Below are experts of layer 7 (counted from 0) of a mixture-of-experts language model. Rows are named router (the router's row for the expert), down (a neuron's output weights, with its number) and show model dimensions 80-119. Each number is 500 + 40 x the weight over its row's rms, rounded and kept within 0 to 999. Numbers have three digits each.
Before each expert's rows: "raises" lists some tokens whose logits its average output raises strongly, later layers aside. This comes from a sample of Wikipedia text that the model never trained on.

# expert 8
raises: "sta", "side", "g"
router:529443533487617472549546495454459495455579513566454598538487513473460549519495505547360559530512487486510457482495505467
down0:480465442446522498550491464459461505506448498427486450486554518494491495486523498444579544510516445524574522480476440494
down1:493572531541468532558504520420481504530540483503501530455503538479463484465428527432514510504521446550519500494572469516
down2:527481488471465461468540546504501527421498547479444519470490522463508524500571516499482525504559504570543495502520495485
down3:478523533448487527426437481565405508510496502488496516463561470525444526457456430457559517529502529414501489535470514475
down4:530481476458538490471515529477454505446584449428506398527537475499478445507470479516469544482469427489507464550489407555
down5:489431473472545465474453468450487513520488473556456471473465484591439473485497505498464495455511415482537508508534550518
down6:530576485476516459465497502454530520482486495582582447582491514542560471507526478441527498444473489495473577541434510444
down7:529456456582494469481494511497506526542509512430581494500525504527514557468507541493490421445517569522559491506489523439
down8:457457528446515590499471502519440458448523483474530543487528526552505464503542520512486537496535459394491420550546554441
down9:564467515524521483534451482547450447512472470473445493531480597541534514480518456498532445506532488517551525496510539549
down10:503573481458456492529481495455536526505510529502532502558563434465510572483553583510511555563535540585527493570551502510
down11:454515526583482534489441517511560558493474536499471499495377473550520446439432449512512515506441522515497520495481435558
down12:537535480489479515473490488533528435547447487497469530509483556530504524452500508554538479476539547442549551591489521524
down13:533532471468560531486516501521483482485499452505392388465525490459544594479549515567433490555520503558531510567563497528
down14:569548573487467517478492505492487556530492409449516537487476491463581502486508619420471488459471491561452562494495433445
down15:506517420443520480467350511530505568532527493460517474538537516507548480518567501486494503551454581511534512563493462534
down16:530484514516577515594580528515524527553524474486567492556538453412522541442448492550541550494544483489511446441481546529
down17:417512542548458519486451457510524515440445526484438519526531493434458501489504458462461553489461518537435496494527457555
down18:453533569516471522537532488493485470514448517485574511456480446486513461507505457509499443450532448512449532464483502425
down19:449519495446545481606491518519495493553438570443529488486470475531525523531436434445467449488515567507532476514458517478
down20:524530497463460511524528421481526556494502525552545562451558559498533418472450474528477469502566508395569443440486513582
down21:480563495469452519576532478507472496486508468568507445503560492470491519508411492557439489575478516517526571527602485436
down22:443457525523528472534471482473620531543464504475493520547480494483515536527419523465571451526480491521594514450474471447
down23:478511484520593475449381471522517473511384537490390554541496564532493582500434500437520499529504584464481507486467389509
down24:469501506494492451457485476504589455495521578520590526444515436499446508503537473511583487428477537530388563555433497527
down25:551492521514451502440498521502514578497476500458431531500516498496469447620497546503504456567486566496448541464385490535
down26:508505541475529496532501468431440448463505511509488560535516472517480474478477527422510517510417496513467441520488535441
down27:499510462468456430568466518522468501517509554580497460415528499549518499492535536534524465469527513486510558587524532530
down28:523465459527447499523490515504448494547506492489453515558527521537507583481412452513449517548484504590475497560446486490
down29:486487513428457476519472530491476528445453553492521499495494510454469498583521498474488527481524509467484477525485518492
down30:494545475497430497492511467503506478529512489531539508525548506506453528467477518500506514436479596535576499547455470456
down31:508552528485540467498488399457510602501545565519433466438485535535512478486454419489497463501564477467527439534512561502
down32:512496543488487467574517493531513388488489455545476582486520493553468459480497507517458539524561505435520510459518538470
down33:493495530527433518487503467544432562559457473558505482509538530482466483506556441481442589509462514518552471541523521602
down34:524530481443473506456474485477465414459490503510496474471536481493606441522501508466570406567439562496502533521497542454
down35:534583558483502475521446504480450519560449564512523550496446565457490555505443472491528511516538460560536542490501459478
down36:425547463492519509491536464489517526485548524479550443537465512558478459583540540462571538557462527444532535444541488588
down37:459540608465555538505507468472496458512482469358506598481492553491530483534491424495485503552523510435439510428482521417
down38:538381531461445499545504492468530504456447492486508495478554478511469526434546470533543485402493505465569519491470532525
down39:491489395511523447495588554543490553539437567519471486500554487523478506474464502522488470431535420449463496513494529508
down40:562518508433505474546472503494481500482509504496468522497514537518552521534459551478430548470484495471475508515510494409
down41:498565463503526474497535538444484536523546592577556539463481498443455515531495532517552491594502458472464446505561556443
down42:527512507453479534484472593506489442510442459536487430500503487557530475445502549561551480538519541477484566519548544496
down43:487476448486542490434455499515466410487561502433409556523500536440459475518539482502517492444543507484495503461553515579
down44:494499580535479468508514489508450486504521513516478510460497457532547491460419508484507508509463522476457500527511444502
down45:500460538413503524568500491520518482453451487546564494519545427448537463478449539532485472499580559545462500476560455533
down46:517512500520493477493564542461491443475607502511421528454535441446496503460461422548415465527417517459429449430512468498
down47:518467509418508541465508510482481465459443516529492550478472471520471549470463547433484524455506494553560463487464591560
down48:445593566534399478487471466394502474539487466562477466534504511418521484515459510451507510506466526471459513462476425530
down49:549500592543511429475545491533539486486523566510537516476485490455541423464447484536543496472468525507532516535500483506
down50:572489465546495514491491518561490517516545546443511505481487410458559441469544498536545542591490488532500612465439526480
down51:496457474444488569506551541497568460509464566502565499560484518512507460500525529485502538488545494510556460486525421528
down52:447511488501487436455490463556563490528532573514527573475535504505530539431544480438547479498504471496497474509520509523
down53:528564544533576421504397458564516544541496525627444472472506519461518531491479521487527463527491471442580476473497461491
down54:473466415514533520536564455510420517497411463593495424523523510478557477527490433416526539486507510472518501496521453568
down55:469431540505453504505503502606543486539461489508489477520557461457563538432490494509490551450515573486584411552471598508
down56:490514557408529512480458446578446529460594513512496475426514472486463487477503444455518482510510471477526530416520520584
down57:482529558447550528590450533535492523501481528451457501500495459470504449475452550522541475494508454569465445480470469542
down58:476480409511529439475474430427459475491523513514462462567492516560419538462544490550533507396574522503489427509462470522
down59:467524494508456439516496530498501476475454490538481479398462464464567467495554434531487491461511529457578506531530477473
down60:466505525535489549480480554538579495493452465511503476461489499444532480461435463510509448456507548516637479492511542521
down61:467473396546475489556595530485482465567535464461545511503564522482482391504530472526499492487466493474441571431456546516
down62:576502487486503569416527525535506478557421498502447491421437503499485494491530491475489522450466537465491455480523539484
down63:508507469537492547486432424463423482498477449480552489537564572432478543472472480490493526504566500456557476509515460450
down64:448460548490520512490442466495460495492481483519586482451493493469480469511497556533495478531499482500600418502455451514
down65:457557523510473491510552520445580508488512466504545468565583510567480501521565522506521485511527571496505533547477629533
down66:566509538487522494515545529537475419540500526561473522428506568536503442437412501498486504436474525485495495524482487513
down67:538485547537447549533509563521563480427500467598556518473521530556540539492517491446490490486556488514575566538473452568
down68:438530559541537421535510473505457466361469526498529521514431534456492477524516454494432511508503550512401533483571500469
down69:449465542467525484509484496576561512509495486468582518468506486489472558493560529535507540438568568523478483556463489530
down70:458570497502476538521513507562441541433490516525452498515486504479416549460474442441496490466450564444499558522479550546
down71:455535472470518418416561497479487492493551538460587423521502468476410483501463473495526490427511530462478476526502449507
down72:445541532528445443531556460525500485492487511545513453451585539504539515428515499512505565536450458554464513474539478494
down73:534444427432484537451480436581547480432521435544493502518482493496563460533471413512465521616496440562586535542519490500
down74:448458582537505502503567501474578524527539488476419566470505582455463481454537436532486529472532494521498494495496381471
down75:597514531529530537448467481449507585476490537486539515476577456560517471527551460519553602490529534469559526405459507548
down76:497548580495539510556523476550558414512509434491507431469525455485498556524476475531488497566531508456454554433477542502
down77:529511497518415502501481451462555520464543464541534522562511468519529536493507455532565517477552518493502516512543507478
down78:445532541549572547548477474478466495520566531491492520435523499523429563430471506549551439489491536460507504443485565484
down79:542530488508521528431516547506468509514638412487478533476508571458529496360453527539464498470492459536522463477529533465
down80:554422455489518503503549528491527513500534555484519485545549497541537501525495517562461460556512558479516543534472635515
down81:507506515527518529501480520511440496519524453507563519480548435426541511541430577476474504516532518486491512588446454534
down82:446542415537543469514465519553552456447498511516497450454414578543484525553540476483472459529508430494520459558552506501
down83:570518543498473601511543430486477479518476502526510490487526507539546536461432520574474479490506442474482535524540474446
down84:438525502503545471506464550512478599541487433533503543458481525393495502534487527461519529526502497443521469497475436485
down85:543506448482484411504493496590479415475561512498588400525558456499490486482495567505504542422544483582485457538484549443
down86:520543508541525528506510524484524489500555455453524447410478480504424492503419448457455513475553475548475500407482458440
down87:531514562471503538481476515582428494469448546434496504506530482504549512507524429496605499546547500488422523457539505478
down88:453532506586541466556576437493467530496503448533555491570516527519532460395477504579498550443550487481458482528474548518
down89:521611497545481534457423471505535519497522454405555538577508542549506538522513491599534515509486425446491468494452538522
down90:467476532545488456491473501500573460540519538458454500507463534486435534459487452551532506529513431562525548482481499495
down91:492556456460499521479450572505498466526484490464451462577448474489556450488544506468529488469544545525437494551449416487
down92:458564405534484444569484450544510583554509501463511529477504522455466525566545467564495470423456487495468528497474453579
down93:501469521558528505488589431477433525529470459489449471519461511510537550484516591498523445484546423503474535534554563409
down94:549545433516468515461499503467503520565490507564555435502509475507449472537480528496497513468431444487389496483567523493
down95:505503527429485479475503523612473491523501504462513532552472504536450468495489499486461478497472596508535542489527631451
down96:459481474523507497510503472520469489498473502406437463461493504470490468512478564509452520457527535478528487510492523530
down97:524497532536488551559493512489571469568442552364540543512475531516536490416543508486520550491515494401506456465492556577
down98:490480604463480522455553486462489453495517468501461574519528517492472539473440534471448524470387487489482462511478471565
down99:520425437485503437503515477473541456486488561547512478457502509542527502522416517574476550488480469476499475539510417546
down100:539471494530508500530494543524515603522436604479503493527457467510450512483506526538512460487499472577556508419552436463
down101:502449516539531458419464578537511501413513449484519466472499595571469485494512596434529473516475459532498478502566525434
down102:565509503508480497482465508526438494525509470396536515544493443487492500509519531482533511482442546476477387514500507521
down103:513530586565495419547511526454473488484497439580549512561479522519466533561512510538510523508460522410475547555515430583
down104:516517430443561555410489480566421561525444547482526547506459534509496512553541550505553492475485434587461551501523484554
down105:529473495412556472496419489502506469471524471461499439483448498478467540475470492492440468505506495542510461489526443484
down106:446546540464553513547505559514517488482551499453487450496512442427477474501448497477507563496496501494456507520528451447
down107:474514461445447518540554521475500482457464442551433431504451521536435453497479494480436406524505537420492419478484547526
down108:538509427529501585516497484583505490458473456507570500506524485455468564509532524506446585539478524543506466422513555539
down109:540520534556460507549538446534530481501499468468553477502448466457566593558603437450464530544509438591482546523535518619
down110:592501421478502457498488580522434407527481457503504441549508472480450487538555565510574480451499506522420511409470503521
down111:438596525497537459480454524515471548484509438425507395487504516560491454501553483545502492432562535532468473491459497386
down112:512499453458521455516479536451557521485479522472480444485544395518519422521503549486550517523532445497490465467504492533
down113:492581509509457427524481524501523447498511493451452468479471486516560506523556468495503551503449446497449528490487542527
down114:455529520555578534516455530447511456512459488519528531501431400522522493574616511549438407513558539531485478469478509526
down115:495519450515507479497531550468509562494521473546501430554444420534559447563474416491417467460469522441517494473502499525
down116:517480509567525580480433495548498543484488436551470500543583505501489502484472452435533389512488539467485484511515383469
down117:460508518463542490549522537523449570459521550510552485438525522467493556550534522490522509501536465485511515515470440508
down118:634472556522533529497477485516525501497452497469482492488445499546474495558503547468542530517459432532485427454519524542
down119:439584533488521475480465479456444529533524470450516411419492525480496535436476498466465461534505506558482461507502537527
down120:522470459508518463553465462539462550542543435490508464461507518469528487440514554482479504465526504459549549510450574490
down121:531487503425566497494497536548404366488520449491441428481513443494507486470460512549512500524426567547502448562424537511
down122:425470456525508505454472541550549515482546482482480489580465533519555490459477464530560504463491529477540512478473488428
down123:530469502444532519444529520561502505509488505490529487490525516400438485533483500500425504536429517491450477532509566509
down124:513485517494525467555536472453516476526440460516461492499451513446501464450569520489466530535558465522466420513475591499
down125:532487502465526551483546541492395544530498478449519497518503458467545520534545607479453506574434460528515468548543491529
down126:482475477534457438498464487455502520464490495528413585517492480478499541519483557418468464472499463456456357485500518461
down127:475471527545577453486507458488515486533492459578510506511504505463535447430447488488533504528499498551465459493397503540
down128:504457507450604576443500526391530500539516544519476463492520512495458465537493483493512504409543561519538517479442521512
down129:464452417500494554518491532490527474458459532479498450522452443529535554527416489468492500452440560525479545448534515556
down130:488520524467489424522547500530468475461538548485471526472514536519482558451459517435471447443472490552518463478507505460
down131:501498485415481481555577494507432511458443437533451448437459526560518446615462497490491501463512479524427422441473484515
down132:509499508450532415515514600543468453551497450559496475489467439505509439537529475485555520489511582501524469488515447421
down133:494480500553500527452480452565500444494510530418468539470522534520530557522545485532516588511500488475509514444487486530
down134:517492504611555496531488491565481451556537508500459521494561460557516475501529506534550561506482541521502529464525475510
down135:458509499495559529428510572449528469428498507493505428523556541458454486562526567484491469485477477487392533527539527463
down136:496490473462563496515493547511454480500524450512529434537468508488517542527540518548516480547510503494489524537490470492
down137:530483481532496583552477507503471571569488455486495538521473486546504472525493517548525405516463548503514559486463474491
down138:507538549492513516485535486462558470533434536566543517449531530558480485503436472492389497520458609542534511478470477558
down139:455545538512508446471606484529532483488460500577503506507499573523455515508548516560534514471465467523393460532588456486
down140:446551519482480505551467466499495544484495453533578479523467490494462546477489479539502507503494531570516556443562579449
down141:544524514458396519571490445457437473418401480482467539467455474478472583495506523513471466567556485529482533440510560570
down142:495538533544561502454486537496517436446501458561545431566494508455466457525420492460545472496502401474489472576544473490
down143:488498532460516572491473506500506459559505515466422513505548596530563503513495511506443541437499444495453494484549531511
down144:543510581441487501443554472469507509466440564529500495538536536502493455522542518489572491522476492499537500519482529496
down145:471502557515522561502473498476577511473475478541451497520506555521514543484535429480490499523503515512437453517516548450
down146:529438568509546503459473572577502514500484503510582466504465501396465436519465469462516451480484504456490467464601511515
down147:533547437535476485537514453536437520472481540507460491477438463418471544524506463453507520448484430463455590548436512455
down148:451435531395557486496523484441470526512551522557499578465477467490557433507506447511471553536482445487482473509492482485
down149:531480391464467533545482468542506577497602515480524508516492468503489542473463534512491422513449470531551526505472533569
down150:480549475438476503564482507531481400517530542490528522509506517398490508500470517543464537453453517455503478476470487487
down151:480497556505538537540541448517538541537449512492471500447591537468483428491490519499485507558486469478517457464506545527
down152:562541468466495480512457520381527480478471456508540502504449573479517464472492457522542495439548468479549520494512472471
down153:503545536454506538467580492475525507527475453541514514455500490430477499562528415511559505425504500502513483512406534533
down154:500482485564440509485531524462512480519530429547490501521462500514554472546453575448567595533501506453518482523386422520
down155:468466482470527554509448500580467544458476484467529546466430506485610549522487527430488443519456492488469579476470536475
down156:540478482510472487482527469507573550534532510526480454460512506494589533628553460475537543564473513566423462479559560554
down157:509502514464541513533547505493425505462451647514474493370563513498576486474516500542504534409483446455519527535534521390
down158:523509504518479541490535542515509454487533486504513511562539420506552477517536518432502512483523483552453466487456451424
down159:491513510523490561541492521493396505485502528463518572548491569514450504487517466441432496544479505497570518505427445438
down160:487504510495468579472577451466530470577475462436406474519481490520508531443511427468516506479472543508554495447576543605
down161:504493460503495489457516516483580537498519474499458538551495547547520481505457489516548468490495507498486494487554441566
down162:392520453509521485505466492558472525466516570462503504477442508506493600503477496464516513501564538574547442471545483560
down163:496450491489491523513548452409514461562483510488549517513483491475507460488455489483537490546487517477511500443519532503
down164:467496565510440477526423480513501496558445452463546473530496457499529503463510474517453525475515550496476502462532484506
down165:469579468472488475467534483482516535445480485526449521453569520501514549510552538467492554510477508495421462457436464384
down166:510478521532453495532506487481565526568469519537469473457541472477509494463514514446486474489529450505430553543492536547
down167:415521429482414495465527452513471500475420508529464480550512445488550529542515494498457466493504452506497534427490497540
down168:488522546482480525488503542508541470468538498540469591534475499499510443435558476500518544510464502508489429588548504512
down169:535458494542541443451508496441425543504489475564508510492547527536463484556442544490553571490501577486451536471488548496
down170:457528383593498503485559484521491493500564589535516496429495434541492536526493499458466552568518526555532545505506488496
down171:523512524505517563481416473513496488473542500569542391506545503509477444564534471494454480542380387529589486489504418521
down172:487480440527466504487545503520484515549465442526466486427481487466488537446483465454465453483482516487440529517525445572
down173:520531503451520486553504476497509495534490534427465431510516505433528501516520536466494488448477487567492531425492460520
down174:530493487612523565490518537457470472550546507460474573527455518465503531477480490524498430516541564486612474432499485499
down175:528533516457481556482507542491561501510451506490469498536581514523468502496447487561508463536469530479436518447478524445
down176:510434479441478487472450484491490508497476489527507431525479520516521516493415479529490443527497567552528520442481452485
down177:505527520422528430540472494466480517536497480501514534592513447453547541553526516496530506520455427465484445505532543550
down178:494511454515508525498458434494505508444509507537492500586550504545491495477494511510427455519484538464522410547534556494
down179:443550468432535535468499502454514552505511521479517551434495548556479511466488547519473461576587510543498530481512541482
down180:508504555537495452474527559441424468535473467508513486616525522528487443499458412443452559450466512486450491500522545499
down181:418530488580497499509516525446501445469511440474451487467516439479498457486484444499500458559522488507471610465523519480
down182:398565456504459423526532418526497523523535427550479517514475428549450553502508474494466505504478503526614498509480482480
down183:546567481526508429485483447494460503468448462539573486485482505445481543461503511453464530415491514516487498515536483478
down184:493511407491543515473561486510544549477481491494493532508475486589415477427515478488514499589474483495520502496533490486
down185:504567511499493460461454495506495520553477432497438531398514485455446501519552546509503492456482492493501506519524547455
down186:448508456534445506467531569534535504491493595549418494483496474470451496463505465462492487475523476520462475505411504588
down187:515478506516514546506478515488490518497507424537552519486496504632456475541571516522496486495430495464474531512477503508
down188:493491528508479512501460484531460499492469519576520538511507471536545493465411497449539531577489465468472502527485454568
down189:492533556491498505504595469508486554476456436470450562505542513536512513470470555530473485483486476526467508507556483563
down190:474551500516518538526498524475594529502481543487505470530548516459514454561528494539527473512504440520507512508512485498
down191:494502486565453498491523485539522454482471550477470511516454500548504496503498516469522539367508493537570492469498534508
down192:481492448483543598518517420449504536457474529502529536566452564537552475535509505508503473505499524542491450480490508560
down193:554545494488511407516538490507565425607432613479563520442484500479590475513437463528484449509456490482471496543491491472
down194:482466439590540505464473514491540451435525425463483423410403468543548491541567527483499483523456465572469526461513480433
down195:530518555468483439492522522478535450528474492492589517478422507488570530426466488523495464496467498371515483458462494507
down196:518512568470486448519511553553497461470497550503458488547508498489486442579535505564524523418481500506509538570517474533
down197:501486515516533546567463513554557508474499556412466491462500459608511481530485477439471534521441541511473454530567539508
down198:536518479504449515408546482492520519480506555484530495527498543429526466475496515492525539485488550448473465484468480425
down199:561482505532517530504532468502556493495492504482497547453489493506471585499557493568493502607522538496539493515435559586
down200:533428476444547518468518377438528491544568599492484418529473503473508467529497522496494527477482456482528449432507521494
down201:555494401507521506517465532498526472433496506444494517471514472521513486535572440412521489427501509497547501492480488579
down202:494454535490479511488544451485490466511506502540479562495406451534518531430527437529531543442557494551517518560508530569
down203:518409514531459548511512474508559480546485540632467468504508468512421483501485508503502537509372456487472512479463505462
down204:519453515520468466506455487553455552491543526506460475504433482542430511478597509454488460510561577474542476464483547488
down205:448533473510525467510526479559414491482483494494503501457455481539494504501549499499501490480493506555493438549488492462
down206:483584499440489529474493526602474517538467533500475579466475497509505512457530457589530539474464497471529506479525462538
down207:527504459505469478537522513468472527504476527528480499495459399495467547556476425563533586504521521533529479432516513492
down208:563519480462453496477539535576503466455493521502408546456457484478556421517559477490493480463445499442507529565444515494
down209:500445515413472466528462439538387432475433498459553526506488518497541434488478555559452517510493547508552550436437483503
down210:466450449529452454522528484548489524516472488511446521484474462488501531540529524467468485436546424508472565506483498414
down211:474443521547525467488570426504494485454523605497553503482564525562524559452500491522489513530537528513519468507578479498
down212:476455480502551556494524483470535448554499490476504568487528570547394551466522502577496531494465528444495518454491463530
down213:494460548414565452478515498517493510509506488592522498495540480489512497425560486487478491557442521490500483443530513463
down214:552546507451450537524578447473526539529550468530459510492434473488464487477481480586536561458536479551496523506485557505
down215:518429551515496431500532478489458478409538558529486465472529531454512530456524598472529517517531409414533435590480541487
down216:588497491475444509513439470494485515530523474487507490485545494559481518528475490517436434507415447511521559465504581516
down217:513473471550477449419459499532548507464516553482459511516523500509547489491507525453528490493419467548477489506598464485
down218:472450589597513452489489414490474515472520545549535476498505580580443499524440515487520430478468524470460518416442501502
down219:466542472504457473475466532446497450511518580457493453465461490444471528466524515532471492551502460489374514460514450463
down220:525608552433476463578498555450498511493549497480462505465500544517439524492497518512621467550583532486516522570438566533
down221:505466459537441526474536524519459485517408576488462548485420458434485498507523456537458498489515506452538582487541544540
down222:483496512425517500506437568554470555468497480509473501523447520481566580492561582515492559493507521489495563565527481407
down223:515529562489544564456480525501494530499535488462478426467453463464509540445477498501446529541463428483601487571517563455
down224:492472483574468522472481584514525493498503578407452462497545501437514503498491582484529443469491531613532580506447549577
down225:506473477488535486492499539518428589507470502485636477518442474566453490494484575446546430544547477514447503436494485574
down226:483519495521472525563455469502524479499493499451574540553519568490460489495441431492508510479545563605544479548543421518
down227:442598474511487568516477537451547482536494474526491443556516438451543515499485539434520522536445500456497499490513523540
down228:538443489517496478524550515541489525486565455475525473477588458483499500511449458593472519460553481505510519527507495460
down229:554594608497459490454529424466507464492618451550568487452481479456571543526552407549504482560511487567554520472519516427
down230:522492536467562467479535489506525505520489553409441517522633568497433462547548551443515497436447520473498487526420481473
down231:528546473540485558478518510487495503503511532426432536509509545511440535509532513569478523472505492542503541477490494470
down232:455409513539563524514512549464520450511456506495523541563568524483534490517559525475509487562484524444506601522442548471
down233:428455470476471447497523468487469519532559465410502517518513436519512495526490481554498433477530550427462442495511430512
down234:498496459494436517558499518491510433508453399414552493439465445529455514484525482507480482558501498414563561518485514481
down235:536516472516483553542496510493523505504514521511503512458458502529556532454496518482530497432519428520519455549539511529
down236:514531460530478443527528429462470496535463514515470502493569483552490474437509523514556550476547474491457528464531522537
down237:448429481502518489511486507501461473561404465397492550542483534503495542510455488493507463545479596451488444531447503546
down238:540443502501512504468559505541488486455492512455509493479531449486502550518469544497482457415456448508534515545518514509
down239:484454599500517519521544535501529536487488515557539401533551499481546548478516467486538452499471492427495470521515470572